Experts of a small language model: vocabulary 16384.
Below are experts of layer 4 (counted from 0) of a mixture-of-experts language model. Rows are named router (the router's row for the expert), down (a neuron's output weights, with its number) and show model dimensions 256-383. Each number is 128 + 24 x the weight over its row's rms, rounded and kept within 0 to 255. Numbers have three digits each.
Before each expert's rows: a language model's description of what the expert responds to. This comes from a sample of Wikipedia text that the model never trained on.

# expert 1
Early and middle pieces of technical words in biology, chemistry and physics text, such as poly-mer, ap-optotic, electrom-agn-etic, recept.
router:149169120114107124082104145150133123149178127124074154089138151146093153133112105117145138132128125117093179112182126151151150117111094173132123113150133117123111138135098132145119105141138126150134134106138110087135125136117105101119164152111123128107108166134087135104118179128162101112149108082092161125157132102141088123095152109122124198127155109135157129089167132147132080105099
down0:162108090064164130138156121148103117120078117138141135114129118103078059115103108138114134131155119128082115128093119154109096143126152138110109142166143121171095111110107069131120118150118140085128125143140114160142135135099149106147132126127151121082107154162146110089134118133113162156128123144153108158151139159125092140112086118186096159136180117152134107148125106147109129097103
down1:109157128163179142191154128133112153113125160121153118111077129080124158141104146157072122127133102133144123179098114153082101112106143126132121135151127109078100084095152137118114154093117184086138159148153136143145162079130124110177122145148110100140176101168154114104111132157114138122099145179109138162147144137102123116149154150078138088164124152135141108105132135134105162119122
down2:099131115111135137118139078159141130082100114145156155109106130159123116126163155138126108126105136159120132062097094135155114117120122154104115127130080124111165147158126142110118150128134138148118131110108101123096116128168138160122146095114150136107127178132134158149136123150130168181154085120128098104135110129160140128198158092113113118142128102089114109144122156144122150138105
down3:087171133116111118139147134099118079065093153127151139135130093127141125160124137063146116136123121139134155131173130114130154121141142158107119110174114150124107103127139142161105127149107105142150142136108129184113110132110126122086147158143112094117150100175110127139118139139111107083108098107114167109143111122136121148117124145084149123165120137140111139142144157119153110107157
down4:150129130122079124089101079165127124133090135117120139105175150146099131127122126153116105103132087170084139101119141123132120114084082156118126142129142100106134159158101177149105145136144176156132122140107157107121111136154108154091177105130113128103157142133159123103151128094115123125166109089165091113093146105164143144126194135132151161134172141120141150128129107082135062139110
down5:125160106145193118121165113126145180112124124108125129125130129157097086118089148119160173108150116156122128099169147138149153153099140122115080144123118154149144189109087155125168115127137099078162137109158097159164123106137111129141114112120080155118112125108130117066120120144105133127138140100144147191179127168154103125062107156107130168157097123156099140136088140079107089100145
down6:142153146117139099150111124119102158147143176103141160140152126136122130135169129132125124170148122104104118138109092142154147119117129100115156101119112093130139159120147114136130148144127086121123127134089127139109103148121189109137123122111144144152097086148128188156130087125191140161110133133146087156083172173123115108132125114139152102129109133157143151120131136173145138143163
down7:159098145100129115122124111110158168106108103146091103135179135085100103133139152096173100136082147078117134095108152152116112142113142155154135136148130155161123098113116144109157131149124149116109114098135115146151111122127165147154129099141143187147167126109156123146137171123068152119168146137124120073122134102119138129143146157101126130103105140107124157113111148141141098142129
down8:121132150161145165115102188072118124142144138121118125104157164127119137090111162145170118148127119174114167129114135160128148189081075122107105166168124101129122158106096144134153128118108131145083131127123110117153132122139136145130139150102094171156099145145124112131142213122118130112172118176122106127169091131118075152128128149144162109121143174090171105138121117142122119148123
down9:104110118137163125127101136149155115148137120108170107121139125138154152140159108152127140118108125111111098136112129108143138141087172164154134145127083099163113118143135163167138134139114142134156111146150158115133116120155163087104122131157112112067152108101139106133147153149132109153126159156125106119129129110125142154121126098094177121127171137119112165131112197151113094119111
down10:155114156104125135124111123140122107157148142122144144131127122081109113140125118158145090142117124106152128137108140156123123137101103106081110114167136203133088159144120159121158136108143143143143143114130148142171099115150138130111133186137139186145097172153161091135112143132200133166124101122109154153140107181119140082086173159153130072145144174148111160137138148129124070112161
down11:148174137130133129161104128102131125139112101129103107171081140136103124131125111132127110183152110130152101113115116099148163129136113114160120100135115116146114141130140112131113144171142108119118135061101097079139138078112133123140116086136144176082127189181099102111167137138080136161106104136116120153145129117117111137138108129133127133124138158132121143150114111155116115115134
down12:140126090106150156083143114132142103101117130101109116137105122152116111137138130088087147162143131146133188141119167099143159101139046125096107132181110142113114162135108150157157141142138121120106166121117110101132160128091128166124135106101127132129126151141135078094098152148175133132106134110114159142143136149122093112136158177112118152117127116107149167162111116112117170151125
down13:139093114114136130136148146127150106143122183122130128150131133142093127138126123148143123128144141120121100135108096135132137127125133114107156121161112157074125164092125122148167151132124126091148133128113135133106132113166136130141181079151106157143147131099096117135135122118108112125161149104144090134110162129117102179085117138150120130105100130154135139125097130165147090139171
down14:140116131138102145127120112128153105120111148180127130119146104120109150130113152137110140139163118147135090098077138132092165156120142156135123149089128124122120134105071136109114144098122169109111117082190121135158171085119138133123133160115136134127129132123076109120127081138129109142157119138126178131129125082134114121112101097106151106109091118094081125129097124093141121125191
down15:153143153108118121134125129114120158116097150132128160157149162162108144102117145141169122105114151131106172128103092089082141201161152124131155158096116173124152084124128149143100144137131165091137146108119114104160158156150146117155137078134137130145120159140131138145091141181070145110129149105127126115084148154121147099129144098124151108106124148136121142111140088131084095126126
down16:142131128133119196117118124124154152084112155112133139106155061127185134143168144135104145112117117119091120155185131129099160101135142137086151138110074111129140148161115147089103120156155123158119137148126156116077132180176152151128109181110139116164113168084096110130148118112079107102128170193121145154130142153096119157168123153154150110145137126171113096138125087095145102125127
down17:168098112134145147068139129137070107088136115151154159129151114125144117162162163107147138150174140144140134112138126145119153129163164134149164121117169131168133137086135148120129130117126117095110087112105098125107135121142116100118148138152173115140084109145129160128121099113093140109202135165116093097168136110142115106127077077124155128118164125161144128148113146157121164140164
down18:099111110092082173150146130145110144171148134121130190097141157129142156143156081101153138135145083131118145120155186149161124149108173108111148100128118129146140136156087138108153115130168158154144119128107133104117135116162141094121128125150176105090102144145116117067138121133147120153112120139122141140105115110120133109144112097139099118131138108134140111145143134133122091123126
down19:094138147129113144142166162177092130148124119119159113115124057092139119163150096086135118100128118188135137148129160107167128150127100124125101147105139114166144114155090128131153127122098123114076098089162139129104144159140132166105154130102135087110129123163139136158105164119124119160165083100100131163106119104108120085148105107119119130109126119106117110100105157135096107177118
down20:133100109135132087114116126121105150117118118102145137135134153143132130115147159152131122090112148143142122081125133101117175175125134154086143133122135096130148093140102081117136134162134172152135154129103125143139142115094150138125128137161127122130073133144076110120110116119113133111134097103169136115108114130109126095119119172136133069121081119117147138128118142109168139154179
down21:116177108145121147149110144112130155114135152119132118130111140113128120159118132126115115066143152141162135107101063123122139170143104093159096119098134127126097150086122087111188115142127111158123182105107156158148138138141124110145117107117129131127127121123157115125119135148135148070127139174095107114113147114179128134144103140143110097058108133152140077091154149098095153141127
down22:158100131117162157075138141149107146108099113149129111131120135104100152137127155133123134099156127113158103124125090163104096128130091134120134122066129106115104116145178096166155119132141133147120121133140134139140106155156158134139128164084142108110159133136117107118154096103112119128131169133072133147115109084097122121075129157088118130132118080105106108114123120140104116137101
down23:127119149116115129116114140138139161122086108156117165125115108082147119092132135136105103070147154089147116122158146089125115142160109130121125108139135115108130108140163174128096124094137074114102097126121158128160132095105116164132083161102143147163149109110130154157098120133147125122113122121113119116087091126124111107081153142127119104139115143119092133156150139117145124099121
down24:098146108148201165090120141110129078092143093149130134142158102116151059091138128116122101106143127126178147146163143121125078118148123135140085141103110104132161143113113152139128104164100128130094131077122088112126152086157116104136141140155145105106158162169146140102103107159122131159132075130101103120139098117130138132099109092129106129174137115117119130157130121169139102117138
down25:140089152126142172132210101117122166104110166123160136145127125130117166135148163166175111097177126127132153170164127128086146127155105117135116106131104134114129153120102138112163160155103119101121139126122093137103119138072096111121113121110116128137086122136097160156107160101130147138142162126101134117141075102115121117129143149137132089114150124128130109152108148077089116132103
down26:102123165152113086142147136137137114141132152143106139127135113129097106157097098099153123157134091126115165098132118120130137156072122096179153099120102172152132115157114082121104127107122140143127118119125164161155091105134142162158126099133114147141112138095164071153140136105081148126132142142130156136123141112108122145128147145117141147144133122093143138144139149106118126138118
down27:119156156142117131110095116127111154129136098112112138135105136130089148116141109114115078140136116116145141121146157111152066097124123093118132111141147088121105109102114106171112132130121114137141069106126121163163159130122120133174156139112151120151127139151124182098087120124188140118077133158127117151141147161122127137128132144140140111103143149119083124103135153124145106111140
down28:133126119155119119111160095185147128188153120134175145110091112127126136141144160116119116112114079128154091164133102137132139125102122120150136156138095105109142098152115108138124136111147091131102093097152096123090133157100155180109096159132134119130141143195129128112119142144119093152142127098169119097076136143135152135127150148149110161129120152111123119146162145109126158119101
down29:125156138112101121100106076071106119132156114122096139104129175098102133126133138158180160117110133128063127129127127154092119138089117094121100158143124157149095148105086130150169069174117145123174091124097117110130143130133120104147129143132090099138138109162110137133145090125130135147088114141118114095184107105114136138121110091129150132143087129129120159127147099149151103120156
down30:078114154133153158153156125118132139125146066122128159104140099167120134104104121124070157108113166103153141126114113132138122142135132129086089094135155145144154091114144082132115128118108142162084141107141135119173144151143141095159130073146147135116121153090138126131123151115121122174157097135154111108144151127185120101127153078131138117160120165152103126166121176107115144134100
down31:088131127124136165176113179130122157168152128115120116146134100129108118129131139144132115105123094103136152115112141125131124107152129097140115149138124140135190097123163124164116093043115117130146146113161143094124120158124139124119141141155104118138090112102097132120125185164139094153127194072122143097173182151164141108156097082120128086108147112156137088127165127155073128117121
down32:137175135129139100127138102113120099089140114126150119146140183129109133158127174147179120127151166101120134143119087166129101118104117118126154124107157153124113130203083128109168136158097105104154111108129113145098152140094107148147147113151175167144116174182103130162142156157190147061131149109114113116099126101144142121152151165109114125103180129140158126149121094165110150128152
down33:101140163120128144161126127117137185102131091141131110149122078152161167128124112147120090110113122149184102151126129175022084182147175149131148142112105116149109117100138142065115097120105145063111135144132153145116083184146111173138105152142127087150140098099161133134126090138126133129118137137146150154133140094125142132143120107120144144150114164110098150111108116127139139107163
down34:133129126108115135109134124097160158111119151159120142116185117122071120166100126134160095136141088126181098116154130157139134129101182131077145133140127137128131155115091133125100119127066093112100147124164126136142149119164117139117143149137137183129135124101137117127099132137125140129146148114125143137112132137154127140164100132106139088130137148142141149130129113120138140099128
down35:143193167141107133139152072141103116117140106113106123131155159115109088155140128107161124148128087156163124116106088137115158100111142123129104131165133104132162157121139116168139116125084167094152082159096119100139133090106127159119139110116105092161142095147167091104096163116170091132130150100113118132147136133110127096114062119147129155142128132113113178111150130136166132153109
down36:142103146127110153109167120090109090129173161105097107087147155183174111122086075178125146112162113136149081125122104162106088133111130117174108132119105117166131154120146127133151128142183105145185107117121126143147105153153116124157103130155182123108143119134123163146109159109118125128163112105128113134124125149115112180113144135080107122169127120145109101141120093121113133148168
down37:128117154142149100124120124108129103146085148106120111154127134164116123165143199092156118118143081095144094147139128117141098104142144057089159134140121155117152087083107136083143109129153158126118157089107112107158094084102094134142108112130114149125137144124123157133101133140143104128119143129136189096142136139131170172102152146122179096110102135135113155119106086109157097134090
down38:141148104111129177120087087122126127115164091138132133154119157149117105127105091124136140088109104106139154168078171119123113146132159114090141123107095102085075131085148116137112124143137124147118113113133137109158148108131115088124148102136107135169116125117079148117138073154125140071095155077120106136099157094126170082087114139104117141113134163140137097159120113124093120164112
down39:175169143172095121133119103095093135120112111096119126118120136164129096093111166206099093119114101132134112144123123162130127097122142130098152113192129117160125121143115144147107148118096117112130097139109098116190109088074159093123083098132133177130112175158076118133129105135158119112146117153150141098142154160137146130117108105140126168154127125108119150104114144105104090098124
down40:118180141149126147118116153110066124101123145079145109131163086119155147094133119147105159128118104178103166097147153124132154142102133111118160140100094123123167072166127144118141161140173134117148131111099129133104075163154135127134061148111162094163078116141101132167154130088113124088132109161123154126135152144151143119141120130137118098136156126136088150092122143101132113134131
down41:132143115143141130152141117109125099141126148163177110141143129114138130154125126147121113082187145167135165123128136107076165141120121135120122090122134128128170083073105123107128158097139116123131118129124147155118136132132122136141124085122138114139150145093128093108115127113081150151124130158098157144136163143130106135151088130126112101131121105164143107112110156141136112135085
down42:126142094136129159114145111117133091129143058115119135075094104174134131160132164095135108095131171150118134112137151115135131124129120127119102116129136114085101152097091190110124146145126141138099124202128143107119151104117140125157091095114142115143120092094125116159143108127084138085130128114133099123110154138129120099112115111136095169101135086101126175152114103098132108109132
down43:103093132176116124177097139119116143136118143131146112110157158127138173128137136137156113125107098062146191117137144142053109101091110105148123085061096140116120120151141135114114120156099118065101091120141100116134119157126148104115150132089181121123164106157127146142127130135159168145133110080127113135110155133128104126123106109118114156135130121115113114143148121155140169117114
down44:123094143142117118206092139126114138094128147146141134118144146087108152114110078159159079145123126131141192146130129158115086136111117094125130154113124107129118135146136134176083129167135124142138114075085110130153158085123091119075120097109120089154130180080141093125156138101176114134108135151110129073146101148164110127142122149165107131117095142109106109109183128143113117123106
down45:139116115182152110119120144124156139127104130140164120107082129140127150098141132124102142135136138182095084106121136082154173120140132188133151111152129115110136129110100153107121122111172109104135192105116109116135149149099064145140127142179107130154083138118148112085156121162138096134124126129162143139159109139159122148089106152127141148097124155128129115120101117147120133139106
down46:140116104129122122109144112103128118133132141144148176134141150095163152112148116135105127176104149146142131115096117149144122129134134077117105059109125119152118102097118120135139121073179146148142128121148105155139140127144115155173123182173149117159123140140147130123101092102132133116122120120100148154156101129134160146156172140085112162141133124164160122127132087175110138159113
down47:130127127161110158130134159159105102106119154093119095075137124165120141139122113119102086162119140075126146147167120151123069122138117152117139115139084135077109100126118067127087117121181176117118093105129138132105126111137134077100145090156163149131127143136133187106097097139131183142175115167080159136143173108108105118169144085106125110091108111155127162082108096117113128145151
down48:124142149080139126145169158116129141142102098154123132121118149116149142093130110184150106156147158104154156142163120111128099159135129134125111115119123116131121125171131152147140119110126169091083160137130125115112149120139096123150131135147124115133124131109137144152095199086135116117140121095054165165137166145085116143101168071133120142142117136102140117115130093140153141163105
down49:121106148145170138102145107089104153120118152135131098132130142153116105154149149137122133165110139127095131164088147143063156117136083144109150148118122114166122140108131143123143134109136155103117133141128111165080159119128129115116114137141157111102143150120104112075119110139111087127122135176121112113117143115125119168101142089128130132189122139117116116066112130123105150136099
down50:149117085111135141090109140136125124107117129115156126106124150163134135116120119163061108088145156108108136143101163160152151152151158106124092117105172172112161111117091086123109128153097082112127130119154073120129091143165133139147103165159104110109119150133127147161123150187125089120155139152126128163107107137120099131132084133135087133146072084129160153132113138192146146126125
down51:074107104110112099121127173138105139141125108156091100109110153151149091078075108145113077130158129130133133166097159101077109066145133104149112128150111125147101119128137096151129138156097078187116131130143110146101106170181109143105128150120089130118119137121150130116109153166115138168124157147137103136141128115125131160134095109100149154186119120119145103162118114129125179162089
down52:146134166120102136140142138128160139156142128128185088175161147134102129149141154144080088122149142128141143137153082129143109128123133122141123119091141125175112162116136156131094151137130142133132113110114114100114136141148139108129104154153167138165141110121144138129154147116130155144123125142094117129113143097139184170119129117121101121131102152110172154157123099089134140132196
down53:140136118131113148113128161121145090146155134145126132129150102165136167152161157161127112110125142103136139142114107178146104132092140149138099087109095120154146117143156111173128127101054093108127123106129132106105125144143131166112159162119167086135106091140077147110137155119116117109134141142142125096149088122130103179116140111112130162104153130133162176144080157137149172140125
down54:102117145112110120152171138133122201140115126124118149099116094120112169127137141111135117108098118157114128121140153154090138100153096131151150095120147140150162095114142140128135099161120089106131104119133122184152155082111111161138161135088110106138069125122131135127097096141177132132111125145095133190092123107127118137139076124138147165100117069150102142138139127099103141094113
down55:180144172094120215118134104108127155153145156119112164082085146140056102113102140122122178099120094122129119124119152143143122102125125117132099084113138091135076141174095109110113076126156110137131159155071128113110116092154110129129170105133168122101092148176126156115133087123117120113098124157138146166119129158149124111128136131103096095109110121120117121158169140162137149130150
down56:078104136141142099100151121119101093112154124115113101127152121164077147124117108088126141157117112096183149136168117100089126144114077135109158105129109110127157088144094131125143179149127087116141162094090110180084111141119160130132155148102139147156142155128117116141158160085208104144121071177116154130114147094163108129160126156150125138125128139146142117144119111157137135083123
down57:093096177133129112118126127109133116116196130133177129116120121124123118151126133119101133144132135129170122143155187111152122123157087144107113132150148079094138127126133114109143092142150108132141132134084152120154167103173134103140127111080093124079152176155121075121130114125129168135165166128135113139129130132123120129121074132110149072115143128095196146100138131086088130057118
down58:144113125157141151076127126133150096087141120165148096096113114124182095104121143117081106167107134138124125139138128110146118126176084088154083123131095163138124137136158115111113114101129151150161131165129124138151097128086100138095157141157137114126151143117109092096144116111128137141118096105100151097096122099136160120117101135157131145135120117104182106126123127102107093152187
down59:134129134093123090090134143110124101169146129100105135123159106080162127148081132143100177110114137100124146117131118148172114118067092162134110118094126130102142133080133117203137097086110123150138118111080134090120185133106107121140126085133106113122130169121132144146103108130118178145176101154119115128080124128106147163134113084161141129139103139122121150149109105124170149118137
down60:125135123169118118125171142130125133117140127148126105092131135168160133107111134132107131145143111149146086166150128119119121151122152171139095112134134152086129118125127115166103132125127105100109144178144128115091142159089100127136133129116156106158131076088122089136119083160132085142129134115126139157179137105129129162154142150116133099130132107159096131139105127106107134123125
down61:167117129139116168148121135073146141128143135147077118075143131145132147150120144118121118163114128161105120118119161130105096107124130141104126129145158149128144140125100116148100125113133164146108162112116105116166153143156128155150132120146160109156110142131085130163145170163134149109158140164112059099159137132100171132084104145127118165169124144131163101149144134132116125098115
down62:152099153120165118097126188145150095161134150131157144143114103165121155131146117126103150103101122123099124156154136126090111121146112180130121135096121149100148122081175117108108114104147140111163127112113173131143148130156117121147086158095102131140148120096118136122131126143111099107128136110124123130085149106147147135128161137146116114094094173137167137128121188137114112135106
down63:130137101132136202132103085173150122124159132166125061160149127116154141149145127119115153163081113124161132139102144117098142120117092133151118182166139155114119098133141153133105165137121116137093146163144157113157114116099112139104113138142138124141146112098116145143108138112132098163136116111144168177094097118101147169100178106142114109136144102174103156131107147134133147151058
down64:118110141129180099124119147123167159179144111114110147149104133141144090185116154135124117079134155135143127133148178119170125152139130141110141126138099144152132119105160126124163142125135104119147116130127102098135118149093130137130173111119156098092133127124115104153169160137114120195104131104140151132178125107119128127167096150096103130141089154123137149154135170092116149122134
down65:095144131128137094180101145135156096144126142132119172126144121113109145142064139076112131121091150135096117125117089144106134090097139141168113062121122126113149130135134101124147121174087068112142121160129172134121095118144101114159146120123135139137119133122129136134089148140137110162134100138125134134075122118137096130090102111163119093156133116164130122107121121171147148191115
down66:130133113118161091124082161106112135141131144132119101121108129117147113105140150100153162129131097150157132107144143158087117126159173126117099144123141121155124103170109092104155165135097108163131144111145124145116168131157090163144109124116147108129176153132134087153131125124101113122116160079105183163146164120109086140150132145109135122162076178121126102110162134115163169123160
down67:152138115180165114146136186111147103114117143101134110077133113122172146132099130118136133090115134139110113142109131096132092106140166162139141139148151108135112108109156144129160146097159139169121131116096135076118101121169103146097142174112151125149138136131122097145123120148094151086117129122103145103108136100159127116171118137131151133117152147119084100157114139104122087120133
down68:140113127176113170179169128106148145148124133151154131143153123131142147135104157123086130114107130125109147113157116114121121111131152148146107113148097144131095142156153114105121111090109119086079095148141106124127138150123183113160124156120154152119127130104133116164149129121089111107120124158159140168080163099140149135124131129056128122127159093123158151120118102168144152134107
down69:116161139158120104134161149132129110113121145128182157175118147083112149115092137152115148129147183119141135100136078128076109122112147104107124101139129185106134149151183118114135127130103109138096112114117129115091116116088146110123127117100108105149151137094142137147124097108099151137109123082153080138075090133113130107125138141135141173115108102140137103083136153102125162124166
down70:141142124152142143127131078147164158111123141133142151133162146142121157101099169130143122141126107130150125114060127158148171057107118150150146109129073142117089127136163103128102129170084154130144133136120095083107103126137124164140129135155152141138136094148144096123111109156120168107158161122063126107099132126096122113088125100155161126130123091097138117128130167163167097134084
down71:144166140139107118123054152106137129149129152149148134088091126116110119171133081134100091089107130145138070118105113135114145142143167143144103122115121145165100110145164158113140162096118108107118138154141139154141141131108108148100097123139136140077140129145115098110114116176111138139127143146136146156136144136148148129155116140156088128135145143131166124149076122132136140100139
down72:115136125136148104144122089117110084154150095159099135137157080136184164140097122118128078118126114156098141178142100124117123129168103148114159099120128148121153138106162122102143117146105119156122119138107103175112144114118142131158142153124145094126100106123191108113125149120120121128115125125107165145170122161115123129129093135134120106102123132136151127146069159132101142140101
down73:142130144113107122153118094112137169146122130088085140103137104101117132108119126085118133089138151153100141129144065149107154148102091126116130132149142133170135111119142126145116148137137145124114115124106187137105117120121085147171108142119117176089126142110103146134130122137115134113120144128125116110152113194159135136125052154125170170107175070118127165113163186131150111135112
down74:139153123131137133139131149139132154132131137148110140170107115119133100148092074148127125136119139129169122146107104145184069115104118105143150127161092103153132101134157155131109112152122093127129147076124146129177131079125109141094117106116105133115102153103113133157155163111133160131103164144121127117098081158111141127113172083135104110166144134150126161089112143125152111125116
down75:085131104144101091118106146136099124140134116123126182146130148138128106139154149120150118124121118139142131117127105140151078113139131109132107128125122168154119134124137168119171135104117129085110148127147116095108091159089122124091069114127100144104117126133164131157134119164104143117159121158108115105156140130105183174115134119163114091108175112113118138137102130111109092162096
down76:155109160113121131123128110120138121190125137208144138111124151149118162113115135141100121099113134129134151116180091145134113139115144155104190122123117129154111156138095121147101108135133080126168162112158102120106132106098153132129105169128107113135128152170158105118108084121163148141119098100112119152133144154153100137111097133156102104164130146129122137145132125140156136125091
down77:121103153128129121105132123132143091126127161127160073153168124118096122144148111173115132169111162175167091079098114141065151182096109139117134126098117149097143128152146150114134139153186124140111104127117131141077113127142160116151088094120087164162151064088118166124138107134136142142116107156149125143141115109119128107089092157143128108087123131144090143108145129107112148127128
down78:108139128126122135104145106133110188175091155127133125072111142119154114141098140106120111108126104114132127152129182125101153125129088115112056128121108140151073107105156101145133128119152127105090148130153106111145127125128112165122108117143167141083126156123157126131127160164126120143102097118129147130110145094066124127122129132124102127107147126128096118165114148130098064134100
down79:156102110128124101146140114134128152171113165132160108129148145137116124125119163149142091122128139185100134114125119135118129073146074139156140117145118157143112101128130127175147105127095123105140107159144105155109102151128175113136122122137103158120173128155144120152142164138097088159128086103142137144061137098102140132109128140123126158198118119120122107138107134106105157111152
down80:098116121136171115086159111152099115173095139124151144169150162119140058116140135098124129145126159116128114140142094156133107139122110124176169116156132094143143122171149141111122101127128092151138137141128131134130131087148153118120130154136142123083126132142132139140129125115097142130127088148126149088135131145154113139110151132117096151136152145143128092087116143137115085128144
down81:157093104114129049122157137106108098126094169129124100112149103170154108140108141138160138109150073137112126093131137135137093115139129132125156116153116117132147156129128158126080135109119142128142134132129144130092112164091153151135099121140091128132120147122116140125173135131104144128130093161150110162181093134130100151134138149112095140092107134141132134132106104120098105110128
down82:126114107092146106139098138091172130141123135132178129135125093130115134129132125080103079120104140133150130106151127123127074112130147133102102112090122132138160164129189115117157118096082136075101114126119140143138131190123128171122155131087113158152131135109125117112131131124128137098128135105104111140130128107100131121045126112106127152109134119117142123127099130151157171201095
down83:113122152104095159119099148116130116082102087151138156132106191115155112134138136154101167141143130141102150152111119162138202160106116124146091092105131153076114122117162181146146131140107093138153124159109134095139124151138144124121150088205146097121134108208106182124113151179158113164110126147088110119125103086113129147085113155091154149134158117132138137144168135210132117136118
down84:152108139143119116087110122047117077161167142144082128123127130125144127106096130150140154061123139132123121135158154126117115108187158089164141117146154111143122141117100090137139164117137105121146100150118123170136171136131129148133136085135135095119140105123090140129146091133131128134117163126155102129121128152131111109154105112095115143105095127115156098169127130102148140154168
down85:098098136148133125120122115123178144170166086166126102155102152161163124176125092128109145118087132112150088113091115146121123128114116119109125118127156112126131147161116121096110136059134116116120140118129086104088132127130108079134093111108100120129111132129143178148114099138111146107156117133088104146157160160143170119150166126145143114157133122120121123101131139096110120137124
down86:113094103139153091106142102109123131150075120118108119104141138177127140133143128159122152126130122088143163077145143128159125165128122120145103132177137169104142113081122144140104157074097087135145147143147115114129148108113143162123151126098144141174131149164166131147145144149159156135110127161144165137154155156134155123122144131160086165103122158113169175156092145106156110108123
down87:124106114123176090148168146144084118163087112109128122110130121138123123118141105113110136112086141144091134135139142177137123114155125090155172173148130126146076140126119080126117153127175133130099102141133160151121130152167176146154123143085125148134127145161091110132157154156129135077131107120146128126119133150148134127117145081120159127103130100097092127089112115148147149138151
down88:138089114139116150112117100135185178102090080146120108121125161145136157086123122107137098151161070136172138142120108152144116137143093100167132084127075125161122130126167149105074110129115130122129138143084174125133140135095119122121131182139153127099155134125147138115142114133163122185071115085164146176114131141116123103129091141150121138155136133156104185114149112133147120138123
down89:134093120134105141072149083147129146114119114122144078152164135169119133142170157140071078153103072101142133130107135100113125113146149122129116149175168148152119145106126129102122136142158124117127112130140143109106154128094176099135161142135157167086134129105105082122108124122149105105145154139157161142170137129109120158106117102158130103135136102108154137111110152140106112147124
down90:129116087150114100223179170137169095125122167136178151147159130116160093145102144120122115112097133121138125109128126139095120147196104120102149132108111125147113075128158123104081122121157122099092142153133125146120090163124112083175093137153128159134120127099098102140107110122096149135138100162154146163161116142116145145141170136135179121139176125112158123056155157113101142128117
down91:118128162124096122115130139138148110131093142118118083113148089068167144146114150166124141129152103100113124144127101192137119132093152217164125102120130086178100166119123127107162107150136108165087178129156086152122151119109114126096118178112107115155126111160110150170122110142142121148103105145124091106170135138133143147096080171113124133112132151128102093145146126149158130147105
down92:102129086134133167135130118142121167167118129105116124074091143098122099108137137129157105161095112139113170139141107118117134139107135151124088157068108145138125119121121178170111092153134158127157113104147152105144120108137151134098110140150138094134084132158164127104162150139110149185092147134151150145144090123142122119132177101103161136155103174142150152105121134101119099120123
down93:127082117185115138161137095099114104163151157129111145124137150145119119167091149113137143131149097102148108130105138117140122129121149150120113161110166101167156143184128131150105168139132110107127123181127089150083127140146128124133133150152149140101165102108150120151151141128105171094074149125162152163124166100132162105130114116140127158129099145090151167079136138121129118109133
down94:115155124135145129143151139161144134135168084139120139157119173119122115162109146120138118124113097116108117116129084152071105118108112144176213183151124109133140106110160126141148129131107125167121118102109125129115144100151117145141147091096136134111117081144127104120126162115122106163166100087133116093095094120132155126150151070106114135118107170147127104138120123149139080141125
down95:110109126120143148137115134121118146121084129156097106132112129148180113137180135097158098111149102155084122088132098099122084124141105095150167110104103112157130153164129126166094157133139148109154146107132102171120133111161171166162167091132136166116155116089162146153116136146088133143076140113166142123110122138141152137118120099115116086142163144139146119165113114144134105146138
down96:127109093111176136124100121089101148139122132103113101109122092132109139140143139118153141109138110100116152125127142098164160087112159097093102116110183155100127151139144139140112128173175146143120156115130120127121104151093084116134138120120132175118125114128150136128117115130131172138086133085105133115114107154173134114113166113101057127128097144127100134089146096117165114117113
down97:160151123162166109100164159151103149112173113139136083127103103165150137132160100087137157108145119141179132122113141141130144115148107155130137133195085115143115079116138130147104107196163111177129155069131111122132124110107100133147147124172159137093100080139102170096114123150157114140101139088107163137137091089090108147126090141123152158128142136116055149142124153129084116119161
down98:109127054127097131085114157129166113108129132130118111138108120121168135164150114138143160102156129148089115122080151104131085130164131137130111120099117117159101132103114091086104095152143159117137134125166113171064115158080103120091109136164097146141141116137118134186137073154144111129138137175153136131140111161125156113151125151137130086133097137166077136156163110133111195136121
down99:114149164130165121101095102106166156099146122173112119169168138120117147122081087140115121077097154087149134133146149123130145104164118119142095117105128145104149153098128161082115113160156126124160154101117112146158148149117130081134124122122113117089129134149097137141129095105142140141053127106122174149140109103126061126152174140155104186110129116162104155117161115119118166138116
down100:146117161100132150137125142147118126133130100130142164117103116123153157132097123123102146093150171131177171124141117112116150137094134081141101134139175123149150116136185137119135135137125083166167156134128149152118122157120131193158119106130146140088105155130134114158084097174121114120130123125115135153106082104087072128155175140148129118157142161157134139160105142139115110146183
down101:180113104149130089125138160156135131119140096135144147131143144174137125148153127158140128156129105103111072127171095122152154143150092146132172116132153116141092120087080096141104122133119099128098142124115133162080101116098083176132169147113169123102090099117127174158120120139107123137171117082106139132088116142109142108100137156136122082126142141161145104139176103130149149103155
down102:167088154115153118099136116102129105115127106151122080137111148113113122150147137135125092103195133113126137155132094132151138155135155096121108138144146121117101105134098119097103144173146156157168124126141122101124151125085116149136098109150114138122112136106109133156136157162106099189137115146132103166114100135128124177132122115135136107097112117135146142161124108131126146107137
down103:135150118150142124165132121128129105109137112116137127150131124133164123102150086138098106101088113117169130151117137105174129121129138134110122157133128164153157122116167120153109156127091161113145165119141115138133109160115069179133144138117158159163148148175182177094114116104165126131111120109153108118096163124139082096100107103150145150114073117140133114164082121118123130099153
down104:105149122158139080143109155131092097093089107142130103154134121165135079073157180132144159158123138157098103127126154089138134137158137156137146064169100099115115126096112117112160122094132121125130123140132148133120127156173130147122109067145153120150165142140124132136119136109150107144131120159111098124133139134115116064110094138163081146137149125134092145147141174147135116170155
down105:130126122110072100137117112141135122098150096133112103142090172154102115157117083123087090156133105135127115114137139095112126165111182145158146173138156126188126107131117157131163115154100108152142120173132156132168114105152114137152158128142153125120141113118120133126120124130113124088126131147111157131112110136144122152143098150166104136115157093120141119159125139117092091088141
down106:126068131133173121097104070106132138115137132141124094102145116163137093082156120121089118136115137140093170113162101122109128086100140139129125127141131141133149156124142128108124137139113151134099116141111104152134131176138152121161138140166144061118129094160139135075116155163153127140081116160103127106078123128142152087117102120132142134123085088128125147143124175156128139113106
down107:118107123146098148127128123132138154158158170152149134171143124102175124143116161142111118109120133112140162143108095120142147104143115169110107122149146121159096080098119090148152125124149138128148146128169114150124135142125132125093128106104121177106132178109134096167127141122101147104110152152129143133134135129121099116140152131117119100129117175117123104121154070126119144180155